python train.py --n_layer=11 --d_model=160 --n_experts=128 --experts_per_token=8 --d_expert=32 --d_shared_expert=0 --activation="swiglu" --moe_layers=[0, 1, 2, 3, 4, 5, 6, 7, 8, 9, 10] --router_score="softmax" --normalize_top_k=true --routed_scale=2.5 --balance_loss=0.0179 --balance_bias=false --router_z_loss=0.001 --init_std_router=0.0139 --lr_router=0.000403 --n_head=5 --n_kv_head=1 --head_dim=32 --vocab_size=8192 --norm="rmsnorm" --norm_place="pre" --norm_eps=1e-05 --positions="rope" --rope_base=1140.0 --rope_fraction=1.0 --qk_norm=true --attn_scale=0.177 --tie_embeddings=false --parallel_block=false --extras=["capped logits"] --init="uniform" --init_std_qkv=0.0367 --init_std_o=0.0456 --init_std_up=0.0526 --init_std_down=0.0526 --optimizer="muon_hyperball" --lr=0.00761 --beta1=0.95 --weight_decay=0.0 --lr_head=0.00976 --grad_clip=2.0 --warmup_steps=113 --schedule="wsd" --decay_fraction=1.0 --decay_shape="sqrt" --final_lr_fraction=0.1 --batch_tokens=32768 --seq_len=256 --doc_mask=true --train_tokens=335300000 --steps=10233 --dataset="wikipedia_en"
Below are experts of layer 4 (counted from 0) of a mixture-of-experts language model. Rows are named router (the router's row for the expert), gate (a neuron's input weights, with its number), up (a neuron's input weights, with its number) and show model dimensions 0-79. Each number is 128 + 24 x the weight over its row's rms, rounded and kept within 0 to 255. Numbers have three digits each.
After each expert's rows: "mostly gets" lists some tokens that are sent to it at least half of the time. This comes from a sample of Wikipedia text that the model never trained on.

# expert 53
router:163139136092123130116168094145121111113128104138135130128094111150122108163097140137125100150118119158093119088148140163126124109133089119145139099090143139105101118159179123148139090141113151147133140101121113152117094137130124138103156170
gate2:113163115122061126136084084109116156125137086115133084114139111121144106153136142101115131143103130102118142145127126145088147136126126121114132103099124122141094149124146122129187098166125132116103126092134170160112131130105140120112078116
up2:093139127125148159121149130110123130151123154128149116161135125170146108092098131148115135102169130171138131121141128147116129115149119126160112125097169160106125139155066121121132087143123114178111089147134119162124093176066172143148095130
gate3:126101151100164138076119103109158085126133154091160124131099113109157122145115133126105110104096124168102115128152130100122105096144108104153143143143088146149107131116127144086108134116102096158156124130151125152159139125132130164123134077
up3:176133124139128113136154110116124147128132097117107131107152138125118128149138118075169105133110130108117127129156149101130153112131129133143114124185138139154123136127082143105145103146129117144173147120117159138130127122153153102182194126
gate4:116104134121140110157146148149125128121108120107097084134115101141117118112135125089143134107111145086155131118187094129143119123165079157127161106103090097107115102155118084113128121150158126102153150115094106110184100117128101122130126153
up4:152110155118087147119159105130148129130161130135180120109139120124138159116117113099112142114115103118149122119108113140139180166084133147147153101167150123183144134118153109112101147098134147139101067118084119084158124116150167128117138142
gate5:125108107072121111124130140158118135115099114172155128134130133107146104141121127171146107128116135130155065133100111131153090081145115084162092136113146133179112187135131145117139127121106134106086115096120107136102136122134138090107091110
up5:094144107100130071148137181141177143136117087115164165144073121159145150154132113144112161087133115114144115127106106101107150142154156128152105113152161155092130140141114128093140124147135119119143135118100111138128123138137126097191107093
gate6:140117123158111134162114139095168101117133138152172110145114125137119104144128059132167136147076110111155113094159177150121127114112092104165120137126158171118119139132153087129132122160100177121111129167153121153181155118150146133122112147
up6:148110129106168160150119128135142113091111120142125141132102141156102127157105118071128134142122103143095134083161116127138088116164099164094102122113124123123113118168154166155085146127129147155130102126120129155187152131128165119142169125
gate7:180158131139112119146135087119109128119151127135109123120118142150084114120056119098144108171087139149126130083090111126109114141139103118124133089104089153130114113108175136107119094122128113125147139119131092164126117113106124121130170173
up7:156113127111128150159157153137143141186126119094146160113118120161106105100151090099127138122151171145105080164123139127122105149119108125074143116086090118149170119120115116092084113143130151123158161125129142143107116093148139111123146146
mostly gets: " Sol", " Del", " Hel", "Al", " Tim", " Mel"

# expert 43
router:162159112104107113098166114150146110119131118138137125090124132135154089144128151150124143143121114160107161131120142126148115144147104118145148087122148130104099103155149161140124115160097177127123141125118099137087090116145092147094165154
gate0:141088142166146129158163131153089146156172186110058146123117130156128131082120127115119115130137106160192108097152123113170110096137149146146125119146151105127111144167118146096137140147154120150173143121163143135127116094139105135082125126
up0:123125134119134153100160117143148161177130158163104143158134187136129092142108117175131076121200100150065097109118152120117087110094126168105141103154154086118157090130124140141099149100147102117114122092123119173090110142113126084162122148
gate1:167103145149134144098122088142114121131109140109089114121166135127157147125136104142124159150074123115105111140143098121157117087122167158110116158100115142114145103131157193138114132157122129126102114130154078072090137107163142124139121147
up1:142175109100141114164107136129119180139174133144171125128136151144173101145153129141136121109114114162115121104130114113126134153106155126112106139122109195130116104098143093158114153096103175116128101150117125112116146089152110130107107125
gate2:113132138080104133159093115111131136121128126121142145126144146127116072115147094127111115135104154127114133072071161135145129107127143124126149107123121130089079116140103153136151156170116137145130129161149130043115158105119134127145115147
up2:168107160105132135114134165115150129130116198159139140110138150177137143116172112127170103142131142144106100097170123126149121117162119117148093080117145083134100105080165098146132090171136164158146096145173090068119135136115151109102120161
gate3:144151164123146148111130081141117079105104145178134140123148151121141123138111166111128118145160148154153131143141095132122127114121116146114191102150132144108124099161099124133151145137129147150147126156109162125193074115134162150127152138
up3:111136132118111080140133105116124094145185137128116106158121148113123128135083123119131130162157099120129091138117078107176169139113175109141130116109120126139113152122143117102151141111084116147114125182122102114159141091176120127152086154
gate4:131138169134141128120117157163140154136116129144154139159136117128128165130106140102152123143114150133138136125149101151116136152109121110163146149114186114118134156140103147156107110147131138156130108151177111120153131107084116130106118136
up4:138119127149090142115081142127114117131124138098116146128134101171116170114115154117137145091115089123117093184129145139132146119126082123124119116113166158111139130134095121120167145123124109132112113076133113120145114114134187117147150086
gate5:124166168140106160115098100125095146153122145114127134112113156124085136117137112161170161094120105113146118138127151120088132116145146157154115094082139153130143136142148127140090092142137145148104140078118076105158153104172153103151152133
up5:149114130132113151130126159107113139114112133119108142156091156196129108157095144119130137185107106153100113129158127149128099079084174119122109137143124126134134111159125114175094122126117137077141157160131158135100142125158087117119127165
mostly gets: "|", " census", " exhib", " sec", " daily", "ymn"

# expert 73
router:132162112118108099065159117133161125141097137125152122114113127158109106144109140160100128150118108145097162114144129151158105158161103090139141117108128162133122103166154166124164113156111158130141149096132102156091113124145084130105137138
gate0:082167124085104123097165128140112084144121124117136095129114115143079076168091116135157140122150145149116099156110134139114144124154140121087080096099144143155121109144139102154162133167131112102077164116147130117128160114110101135153095152
up0:135180145141117151126121126145151124150132124156116115133134157112123122146120122128117139086146143172133138159169161111131122098101142079129179134145147128124173120143175111123134168102151090148103126130097151168153153081167174115123164169
gate1:138138121130112118129119129138172167145119092106120142144154143129116153120167115143123106106152103097129147133138166094128134149150113147151123148138129113132152112170100114141140156109116158172183146118122086092142153116090123108132165132
up1:116132101082107131105102135124142161171117092092115166133143090120074148104121137157142174122167089122097186096123108148155133119126153104117190100202118133145103138152124118128150146154127145147150108127110157155126149146110091103138113114
gate2:104170147113137173112114150138133153083112109160139127126135124101142116096146131157156131130101125122143122138138130137122067140138119127126155116069149178125125137153143142139083109121119122141115156119094112125156115136109124171124061118
up2:098108159123118121117111136111141135106097140154117094131120111072132110113132135145102166145093171128118098140086154161085142112144139149179166138097147108106133090137140150099117109160139131187111102139185112174144142148108143145171165105
gate3:091143108147137089114119122136152101155081152137131092118118123118122089129110137127120151133099119160138161121148137064181132092112142097116093106099109136138103120129175114115160132114076120158107135150132106147101136098072100124118097150
up3:119125096137123139107134139159087115118166079137118128132132123126110149091116134136137170167115130132119136113186136136132131137126120095123141155131124152183148090093146133157103144132144136137111124153136130123161141181121149147136151144
gate4:065170153170127122088138121114131111086139167100180093110122099122107123155150161108098177117102084145158115134145101119117199139143130093153124145160160160132133150111125099119122127172108131177118114153106160142110168159107107141123113140
up4:109162145134124126127088108146126083136125135129126180120109116133140135126113157112155102168156157133111139182099156123122188130142163110135137139111147131104156090096122126117105118124149128171145124060115107126115084122139131136101144156
gate5:134180147192129123104121112123131121119124126105136140122117171163138145126143171136101172170152127110114160103117147134159137142146129144099139136095136102117142074140172169138153106162101121112148107170104152103129099134074108146124142176
up5:146149109124117118145137142142096099137144105112107099124149128116128123121129130134130105108122155133123079136147153087127095076115091125149129122113134098129095114104097082086092142129102140159167131163114149135157093105121150087129140102
mostly gets: " Yes", " Angeles", " Young", "imb", " Northern", " Bow"

# expert 16
router:143133121097083115086157104140171124123105086125144100112094080155165112130110147144099129134099117136116146139136124152093122135158135112151139123090144146108105110154139178139168124156132180155137132123118098169075108142169107128113126148
gate0:124134109166093118140090110115133084133171099155146143124120131151094123147067065149128148118101124120164139125138157107120091121133137110152127117116147127129135140124102181135173127124119190152087128092134112156110130101098121108120135168
up0:129102104076155134148170146149159131130096147092124132097167118095160168143069156125135142168120096130098147113132090118153146159117130129112172112118147098166112130124104151126151106111115154077100132125092139145112136133071138102093110118
gate1:162140105157129148112150130156139086135184131110134135119110109119114128131127147105158125101106133110092111097133122160123127109113094120109085117085096165147089171146097108177119156106111123173162150156142149103116116141120135151131108116
up1:137143119130120134135130126134146124090131145135167135139135098120172184134123134130146129160149123148122161135101144143119080137113133161119075115110127098077113121139089126132141171152145112123133107112120141153154110126075071158150131150
gate2:142091143117162120162142106159148170112137166150138146130146157133058124136163114153131116144085144117141119105085130113113119106150115127168145130114081103142090149126150143129137154124145166152151140103113149148148122136142171144131095129
up2:085106098156106126140119135141161152112098109120129123131114122095087086147145120141091152138150124150125161153136119160147143155148139114149134116113103115135186118167154097084128150118147125111147125131118141128128133096124142045102117150
gate3:115142145177128093119133144118131143149130116130132084129109149145131127138172157162144127129147126073111110126126151118094067167100143134123110096140174155087111100166141133115110107155135104130129123163145118158164148124135149159135130138
up3:142188134134151156108125096139108147134157126141138177141130126112139117141099109160154120128120139110111142134127143159152144149109109172157121144152148132155101165125112129105120099136148129093129147168122102134153081128078137094113135137
gate4:153136139170140123099125113105152134155077154122149113112117105111133142139083158156143149111111165152119142192091107136114162124125123086132162104168157102089128115159114125144200129142127063131101080137130088137124111131115099146136180124
up4:114161141144117119079106135125097137135130116106103097148151172091127074108123177123116146149152122136155113185119103120150119132100108172129149066109121096150134166132121154133142138184144145116124116158161149123181144144144109119114104165
gate5:133113130107081116109114089156125121115136101111148106130123086110136145127103141120130137120143106159104125157087127156110118115165153125136129163092072099149101102113112145092157112102137145130119118170145109095085108133143174155106149171
up5:141092113140102130091123099144119100169082108174087115137144156083138119111110125119134077127095164106140160116122145106137076090100118133115154112080124134115110146145067173180151118132134139153129108130119090122137123129136147130097135106
mostly gets: "ted", "ments", "ful", "ended", "ated", " designed"

# expert 52
router:149156135110091111091163087131135085112126111146139117111071110183135090164131142145092129143079113130103176110149144144116096128167117129139144131088149159113112115172156154155143122139107173128131142119109113146109114120158100159114134159
gate0:152168120153158145134168108108163152098143122100146133150144145150134161130098141129145158083092085067118139104162131108166123174145074141132143086140107121121124142119107093095102120130152116120102141123162091122139145104116102115103128112
up0:112120094131170142164128103110105102150111119176112090131143119131100131152112128203098102097094130112136113114147161113080083138137106148148163120153140101104112106130144155139116151100143140145096117134118146125113160142099143128142090161
gate1:141174140149152085155147119123097100108128160117122122147100145149149138174135129127158102109182137134092141124142148140122113129161125115099088143148110081127131150106143132099138083165137109111145128121208142148167120084155129121138179163
up1:163141155152188141134174114146142163142124159120132130150122135135130097167108108110131114137107135133122154118086149096121112134127144137128137151147112124110148134155162192104087151148126112133127157158121105063163116098123125105115203108
gate2:159154154089082156083143132103122142102093154120136100135108100113126146181131105121151127142112087091117120107126134086129159111141117134147110107088160130161133152108126132164169103094180155087120097112164098116136141132137159167125126162
up2:107110171139118151138088110139111126115143123133137126121136100105097123109129146153131158145078167145142142151145107169083114104122108157148163113154137114148112084141124103087139114139092110103142135073141118119110078142145093172132085093
gate3:156113161133137119131129132156118121124126086101130109127117086108128117101163128167156147115168172127136121154116119142106109096140132100144135103169127138151158136125132158122144106119169103135139122082113140149116124116151142152149142060
up3:146141107144140164164116089123126098148157105141119122135112173109113138056110083062114134115134087095135130117166163140137135123198128102134080098139144115100099173146080148111113107116136126113102127168145121122112143143114121144134121144
gate4:154140151112104139057157158130144109126125125151142095123129130148143119113132103139121110114101098141157118135165124140108128136148171100140121106111125128174144131136147200100139127134141116126114077139146150189140134093106091136139099125
up4:131121108157086112120137134108134168154136133142149120160144141084089104136149130127153137149123156105139138140144180098130121139117123113126167120118137128120180132150134195109129170117161127103146133127129139156142134122096161096101118172
gate5:159153146138144090091106124139111158095163163132099136140090090136113123119101128115139179115074131166118120096142098132174095094113105137124143141121126112121133110130129119124136126110146108131144172140148150177129084146107127161110121132
up5:125153106081127137072128121127118174124142138145136134105140092147080112130157129124132129108128109117115100110173135092095120133149174106132158128132147146124155120115158143168079179110111141135105091094142130144135117085156122163107158158
mostly gets: " ", " $", " up", " lack", " mult", " prep"

# expert 26
router:165149133102083124104153112134123100125106094132141123128095111175139106165116163164100131131083082126059120102142147126147094144137091133147160120110145173092136102154140147137142113144127158102104138124113119163111119137165096168106131168
gate0:127200130115114119118132167156128150140103089116124118188083126188140113142128165189131144114135157101132120161156121112143118141116136134131120170113119124095144101141122080180121114118112110144130133125104113163104114166173133132132155137
up0:100134140133136145126090137086098137140138177121115105124109107147137105090128134118124143073128130138089140111126117158139073153110102132146107124105145141104121137123140093105111095149118152078162149134138128166118101121113116140176141076
gate1:126100119096159105154183147125076125145144113117075176130106104109133130164115129127099132109069100162123110081126160128108123160140099145122141127111134168132086131110121167103085168125129139128099150116107137115091148173132132124138138147
up1:080100131133112119122122103137123160114130132112107150115135146151116154127162118093139142106118137145120107122095118107135114150127114111119098189117123080136131143180166139121106093139113129152122141143094101116109146132174139137140134139
gate2:135154116113110131125058136144125158100132132080162121160092115114103128121123134180109120108149119103155094132125117124121083162155164161173118097116118103143112121145121153154091087087125125143165125126101107174135118128197171102114156089
up2:165157112142144139124137119085166110149075136115152149120129176098130090135129132133098143082156161116115156105132116163124193127154150110076132150114121142086122130100126145118181083148181137150149121133148154133116120137086129098103112126
gate3:149128143134142140132111107134112133127100110099150124105122159113108098123159098148126104162071132140113142117152159089135133135178112138135157103160142161129125089138072107134131122114128145130136104118108110135146134083132119157171160091
up3:148128106084134058135105136164141124108110133090103142107122129142186099143153124105139150153154121136103145136177151112111209113134174079120135132103083111159111132131106147145109113175142077111134180108115130112122165141107147137147099140
gate4:116133114123135134106148156160143125111183094138137126146128138121138089147120141096143080126065124097129113138165111139152107160139152130128126108132115169144122133143101052145092115134161094117118161144149120162141132126122106134164127163
up4:073130166124075182158121109112132098119128148117129179113149136128168112168127093181136123143113118185154100166147110119132156119113129155124096145090140119122111115114105106119135102152137129131135117143133097097123132069120176112140144132
gate5:122169129088119134071100141146106149118113162146196112125112137090161142125131114108132141155123074119102129137108140135076129144131127136165164119153153178105121104109134140119126145136101115131151106155133118153169101142105072193107112108
up5:139076099113171156113138141164146156126105178160115111171145173128144154154117126134142130154094117096158128146165106151160153117127124124146140134190160111164104165160116128122153090115113114130127124138158158114144116120144131121134130124
mostly gets: " political", "ymn", "en", " water", "ural", " economic"

# expert 83
router:162147119125130120106146124155159078093102128155157123120112123131152099146122160168099106146089099170115159121131141154125098130130108112157174078104147124122090094117153121152153086149116124127145133100094080154111094159131114153138167152
gate0:129112106137108131115135128159169155125120133140136114114105112155141138144126136114170108159129088178124149142159147082138122095153127088054109148103122136119109150115135118112112086138144125143127164152109121131116148150121155119098152095
up0:137164111173135134093145130097139121123134126115125158130138162128146156135100134129138144138174117154151111117144127112094158124139127131161102111128120110124091158114134116062128096141128140126110132140159122137117110158108125171124103184
gate1:153143127153160147120138094113115101131167101112156087151120130103143176137151196110130119145138167161108159075136082143143101126115110126094151105115135125109152128154128155106135085105130105106147125113127152107171137086118103163126154143
up1:114157118169123132126119136084136127135124128135138116109105115126154135155150108110147108142072131113072148117111149130123125154112166165192183131141158136143139059143125134119130130130133137107125083138125122112096146094136120129127165112
gate2:166132112128143167155157124095084107123105115131147116092127153171164124111120138128114142099149174101173109132101143109143171135098119117098101136130142163168101112156108098149124142152116067148124129150107118139121185155101169106146125160
up2:110137119123143140124169152116083180126188131150148108129141122085084081094130078123148107116075107123159129145116160105148112155119171123136131116174094149099104140121107148141115146088112113101145134162140118098131096147102091138127167147
gate3:140169175150121148163122126116128098131103147124158157107108148112144107145140127131153126159103117124117122098123139149118122148158147150124118083130136095095059068101098142129118088098133125109131120122111106095118136139106154114115191162
up3:137118163129108137152112158153176084095154121107162103135119129128137123123128112149137122149084116158133162134114140102170145121100129142102144165111115108132124104102125123135136115099145101081179117154092136159136115117112132118156178139
gate4:165122124135145098132128137106102084116142144163109126142138124130155134109128130156124119153121128136113159143149158131111136108114086099160190125122091127148139140126108089102078104122126128122149170136121104127145135102095113086132138123
up4:152122162157175106122103157157115108123138132101124106134114105093125099124164129121146138130100130150179154139112113117108127120157109081116145119064147065134114119096127108114118132146111119111121151140120124096116090123148086134143157129
gate5:123161145127137146091122152142167136132140113159064122104144158133130193140104147148098168101153120114133143154136123154143166117122081160160141113123095173117129146163138112118171139137131099131126120112072133160130112131126147118207081129
up5:092063119146100077115165131106125181109118144085106137142152126125110119146146144123142114087107135122139083137102132116154124130114122113143117140091157095120121124148097082118175148133127123157114127098129111095136148180118101111165154125
mostly gets: " the", "The", " October", " August", " January", " November"

# expert 122
router:125161112112088106098146088142136123130102140164150111136112085170107112161105165134091126136109113145110152098133156150121075141177094103129132123124138150088122117149153155148188120154112168136118171086119091157117100123126094131121141171
gate0:131055110122118106123113132104168087140114083105123099135146156109116125157132108162140149130138155088155102142105101147143118104135114113171110103132103117155131104159144185102139123118102133151103135139094119163134145112168079124110092117
up0:120147151122104116121133124121115158140120151108132176111121181162107167152122157100113109150107121151142123063114119105143133117147125133103119131123141158101133148151121159152148140124157058126138125139100127137115160100108200159146122147
gate1:107145089145153121077133102127106111130168147105197118125127095151112171115141142118108177153145158093124166109118118131132114112131105106143102131138128136127140128081144121117135149137117147157130136077133124124105129139121097131124158126
up1:105097119162183138139108158163121157086121086146106107143155126120103112107111111131141145101110122099122145087119155118155147147181139163113101160088125112129138152138141183155138139111121160117124143128120107099163160100157116151150079132
gate2:128131124131132131145142136171152167120148117171119115160114132126094079141116148130073113149079126129129100070132114118101116121072138119146135162116138163123118124166130136103155129133140132154119125157146153132126120120126120161103117097
up2:108141086107138137134143159093146128158109133140104147112114161133177137161101156148174133129095149074132080127140132138149139154063109110119150156175162111138105135125092133147106107164112137133126134122173181160112137101128151132134156137
gate3:104137147120100100092160105184096110136148128085113118137085138117069109137165109142109111094147126156126147134124095103130100104075161102157108114130153125098119158133128125110155111190110159151126141151132118155143141115113136131106123179
up3:132098103141102132132135112130077124188141139097155131116124140112129154142117154150195117116131135106142142126120162128123109128088091147140104133077133112107113128115116117134109124162168112143123122202116110154127110127107079105122148092
gate4:152133121126091078158147105120127069137118101110155082139098139151145128154144125159087083161141113117159145097080111084127077161161098128145121139153153164107116191158107141118137131152106135114146139127135099101147185109129125117129145091
up4:170096118161132147133107104109095091152136110134131122130135107123131106158182134112152131140107134101106161093124131102157136129114142092107193125182141138107133113104102143129103126125102092110140114110083118061093152124089134165115139160
gate5:115146172113114135139138098117116131120138143076158103156111107105131096086118129106159108174114113134147095095143163106096119141161146130130123140117127166098101097164132156138145139108115142114098115141136147078101161129107111157164148142
up5:170132114115140124102104126139111106128156146135101130118141144148134139111118119137167094144182113136121146128146154125152169114086100143120124126181094111097083151151085133057102114137126144184106130114153158142133146149141129119158121110
mostly gets: " Hall", "berg", " politician", " Park", "ley", " Man"

# expert 20
router:160159131127103117092162111139143074116116124129148137118131098141121127138103142144112142169096108140095194108131146158140105129129104088134148089110142124117106103124142147134147071131090164151131153115102103163119134095150086134125135152
gate0:124165144168116134147173094152128147143112169096157111121110110129122095165159126168109092152117105134117137153141138110155139163108157090135131124180112124177112110168147123157136129089136145128106124140126124118123087154102143168145127165
up0:106071131089117126134137107182106118060112092108119161123110120094129149110159165186111128152152073158120135138108104142113077140112120116142117167128087069127114150078118067133103116149132165161118151119130128081130133109128141149111121131
gate1:150137115136178115095120138144128085121127099086159101086150114098122143110097163104086116182077113134118140108106125127148148112090088142131160133137164079130122128114122100090098098132145130120121161094109140117168142138151100120156159098
up1:116119115119125158149142145127146135134126139131101109107139102084104114153160164121138115139075091118105121077104074112110154130142116128115149186101120203114107128120149143151106145129167155139127077107120101120126111136150065139171137138
gate2:133146124134074104130168106147140153136090170105171124131149109106116124095088095087123142146171122107135155086164149122154100100140133103144135135117124135120147131155142136104141111134129193157093090102181113117139113111086171127148107139
up2:126127143118142133157148125141123143117125146127119122147115116132092110130142124141130127129123128161155140118150109099167124114117097122126104192133114088083123137106147149155125083108137184111141126139119120076153126142122078122150167142
gate3:189170100121138156121153089164086110124153129138124140093123112095109122120144155119142113127140145118135115131103158155139111095154116132139135137127131097137148121100114115070114054148145161129129117140110129129128120120136140128134161137
up3:152149108119119122097067089147120102144160123122119125095118121170100110118147130117131122112132131123134134112131152131115169123098142135096101129112156147164112137130160140144130125108120179080139173153170144126147119152163098139143110097
gate4:127152136125133151104134118119117116103146111119136163166116130076147113118130138108080160107122126165147148117144111131137080155112127122136137145165129146119087124064109128138127169092071119189135133182091114131172142154115145147124164113
up4:089130107095127098090093104143174143155149116070120130113140155130181145104135122112132133109131203159130137162138107091121093142156159146094145136119147097134136121116143186118125114159134115102142105147111133118107133165085135075135124130
gate5:160149138098126146104155146090083145113137144153091166140085126118138066177099108104137119100113088137071188121159152123141111158157081116115121125176094158098132128107134106112118118136132143155112113102127116155154141133108101143106114126
up5:087104139111122155133149096134106136110162170150151143131097052145128128061120089124116110118076072133102146120112123115131102133124120110135102090128127127096114167127139100136126204109060181164114133159130127134159114141146113135130112148
mostly gets: " the", " The", " his", "The", "'s", " her"

# expert 8
router:143140117132118119103167134133143099109138131143156125114123120152145116156121176147113141157087090153094166124143136130135102134131133132140169100108118141107106069139135134138147086163109156112139138106099103146104113105165086144115163153
gate0:129141141133122144151108159149161114174137126124145149131100137115136160102134137132097119119080141157175150123174109111115129122156101098101113140129171101118075118117123143102127149135115092120138161111071114125046156148114146163130139085
up0:104153093166063172144148144150137090134141114127149174126144160146109141110125078126153112136131105123141153106116109128155095096092125114122158097154157095091094113083126130150085107103109155126147130116108084129088138104130077123139170156
gate1:118145160159124159120147120163156109089148135093146135089136120137160121101127098126116104112067128133107156121118101069127123141102158137141148125086158139139121102101105088129123089118126140126085148089093116086160135113131166157093129121
up1:137114131129168128150129132109100146137150120139111149087137117135166143128134109119098134138126112101129118159139125083099125171126159146110179144112112129085102063114147115146122128177109146144139088136145140105110157065163156100143127124
gate2:158150106170115118149159069163161082139127108138139131135152128101119168131128225141158149119111144107173138158128103110141152138172157105148139149153112128112148136087079156122133148149129178141138142125102121117125128095140116134127136150
up2:133184124121149126111165099172122103121131103087143126132118150146098142115118119100170121130153155102107166148124137077132135126108102149088150117115107105057159114145145135108134140123134133145136145147100165132171116124173108167120144121
gate3:117104110146165151101110108104158113123172153174168171083140147127161128121136153148087122171115133157184133150129114122113112153153109131133146146131144146100111127129129125110093098151099136141121100159096141118152125167118122102148140152
up3:122180144134169109168107168128107153131154101099116133156113147115145131149130096126113121097132149109127115113152103137097111181155126119200141118138130123145140136117144158175145107126130135166123094143144155155131129131162106138132126120
gate4:114175159181099128176168152149075138110114103119141118145109079140145103095068144117148140121151136122116087146171123143121121130124110153164137120118138106144178098101109139097100120169107141112118138138106123093161079098117128146118099145
up4:153115129122157152119087145141124105123108113107132137137154141142088108135142142144153133133099178125127152124117125145121158121097156153138150162114136137151132191112104097141132082100090131150124149143159128113133150174173143118100149082
gate5:134165128127103136105147137133119092125161126089110084114124094110126128089117162098118185165069133103129124170116100164119128131185170114146136133114095122123115127138133140115138137096118112112121139154120138108146144098140105137168177121
up5:185165120118166174188105121129172121134102127137098147110167089128095127150127159151131139127090125135118126148150147121140113142126124117126126170127117171104119153117131127154103137156123111141142090111134145133141121129165132147119146077
mostly gets: "The", " the", "|", " its", " The", " New"

# expert 55
router:139134129111073085116148100164163111109132116137155118127114108143156102135129157171108166123075084166126143118136131139129106131143130106152166085110118147132105107133154151128121115139126160132136130111144098160062136095165119124098149147
gate0:133114139104131133148153134203138116070137098147131147142128162123101092128136132131116102083071145124079100124147105147176107150166111108114122181123134165159145105108154146124109121095120149172139104171156126162109117135114152138134152114
up0:096094101100087145163129143156162154121084141117076094111161144147156117170127104183116115143096148128198109138146142112149147136137140102112133106123137117129125145168119133142136166126108149143133120092166088103117171150171154158118127107
gate1:173163116138114115133115101134088128112119106128133081131138091112097122118161147139168114118160195107113115079148107095134108139118114107106130102097113099125107108104137128146090182123130127181112131075136114113106158163150138127132107101
up1:118122128156173129139096127153137107133094143144128143100119138144131145105126165113142147126049116154133166121092121116125161132110132134109093114153102150132103118138125151094096142123123112130131109218102135140103127154111154149193163116
gate2:112106134102157114136134117138159133110124145119157107132128111134162105106172112101091133133096124147108148104180153155117146136097108136082126112119117128138117128113184134132115134134142105140158136109176117039146137082171135128105137154
up2:154135120088073112146135163113145142098141150124135097138119089178110133160106105125111130122102126105118122121176139129125169093134095103126130084105136112101106145153133165113101153122149104140096120089140157161121118129103149117112128103
gate3:159123182137114156139073152129144131103121117096136145114123167144150128114145140112099154156110141138152131088103126125128123136135089153156138137103163142176094158146121137090131127128165072131139102088122154079117142116164137124132113143
up3:131107132146167168137144140142120133096166106099128130124139188118147119156142130144097165106108130122110082143124127088134110148097105103067159180116125159057148123111113102147165111135097153126122123119159124099113141148122103139140124099
gate4:174114150094114135126082129153126123159133094089139107101115125111174116137141117161102140159113094133146135099118139084151125104064117084116171084101109134124119112131119151117127130109163112105102112109110142059109145159140074162129099124
up4:159129113130138130117113126148113149135119143155114069121138081138124123142121127171147127083151161109112124176122138075104093157154133103143115118089138084136118143106120137157184154118147161154112171131119106099141122140156095160116079113
gate5:165143156144143166149144145118150124117139154146137135148127153127173105096139134137114130134107145137175116132123162168089100122106130106157173094173152170101104105152115098137091142117100110123130133158161143124099146106124164179126148105
up5:099095171152132170183130122090113143108124111134121122172107118105149115122144121131101139110119104126150141105132105153097129175149124108156150103154160105102135153118092133169112140099094098094174143122111131150104128109116109131091151090
mostly gets: "|", " which", " often", " Angeles", " However", "\".\n\n"

# expert 51
router:180147127100103112114160118156108125094131106185144100135102114136118126136128150154111117146076106121103146085143153168112110173117087128161172122099165140105120131134144139156148107143115145154137163134131082129134089121117100153129154144
gate0:115141118155118113121124117144140112093110165157120099145089086119132115144139130144075120090105146133145159121167145137103142125124118166164112118126136071066117121115139118123193110139108134148119119118100141114125134127062136150142132128
up0:103178164166135129139130104153126125141144142039079143087123134156089133082126102115117148132104148102113145139106107126114106156143083119131122139118107139096154121117132106116125143153114181126145112128158127115110105102135128124151151145
gate1:158105107150107125123091098166093084135134084090147071162124163101131141111130167153124117107139133124186133134096137126129141119079152124127103101105131127151109114117113127135142098172176116141090117099135114134118131152098142147163145114
up1:088090138153131110155129141129103102128159121144136094143091104146124135143140131105123122114109180172135120165123139174124189091129134140119106113138138139152122133151129098132122092159090113129149113122108111197160141113142134150171099116
gate2:143117109126113128105162087136134131086126120162131133108129115115126125095159217148077108143170123077134126086116103136091124131102146149124138111113135077191149132123110084131158142097064134148099165151159133117094117121090106118135136137
up2:146148120128150097132088142102118131089120092119129124172115073138148101088113134115117198125141150173092109163103117121106113144120105083154130120094111125178103114149120109147111116126089140131120105124131139113123160132167149116125116115
gate3:142132136149144156132149121123142125119118133106138133116128129140140130127116115096142113134116114147149080088093126140133131128143120139096170112100134125148134171139145139115146128145174117153188123141163106123177103110090150114123144136
up3:124110108095117136133145126123154108142158136116144129100105103112125111124108160127113128107123152167128164095110099131139148145084109134101134123049118140126162180163111087118119121145109158141148132110141141086110070158127153118082120144
gate4:166131125110151075166144146145136157108148107108138132138113137122106149092125156129137084125064128148096123137125114136092118170103131123142139127109143148128118173129148133136121121146087135093133114106121128167173110154120094108102145075
up4:091139132131103165152092083125084123109099094092142138162176153146118130151107143131119099125158160124164125078134114103143094162118084137134140106127195111144147094129152104142144121110094136110113134106110137115130130126113114129134092092
gate5:160137138130130096103136163137094104124120146151124126124122151180121124087140167140083150135104098155150137133188153136108145143104138158153088157108125120146135145164149109136140144117098158118109086103190112128117141106167142126120110126
up5:148141114131134169166095168125094126096135133127163104105091120111142069161128133092146109124096107107101125153160181139141152152172094074102098125106105123095111168141132115126121134156147146096116143147155115154132143120148088157158142099
mostly gets: " Sal", " Ab", " Cal", " Candidate", " Ant", " Spacewatch"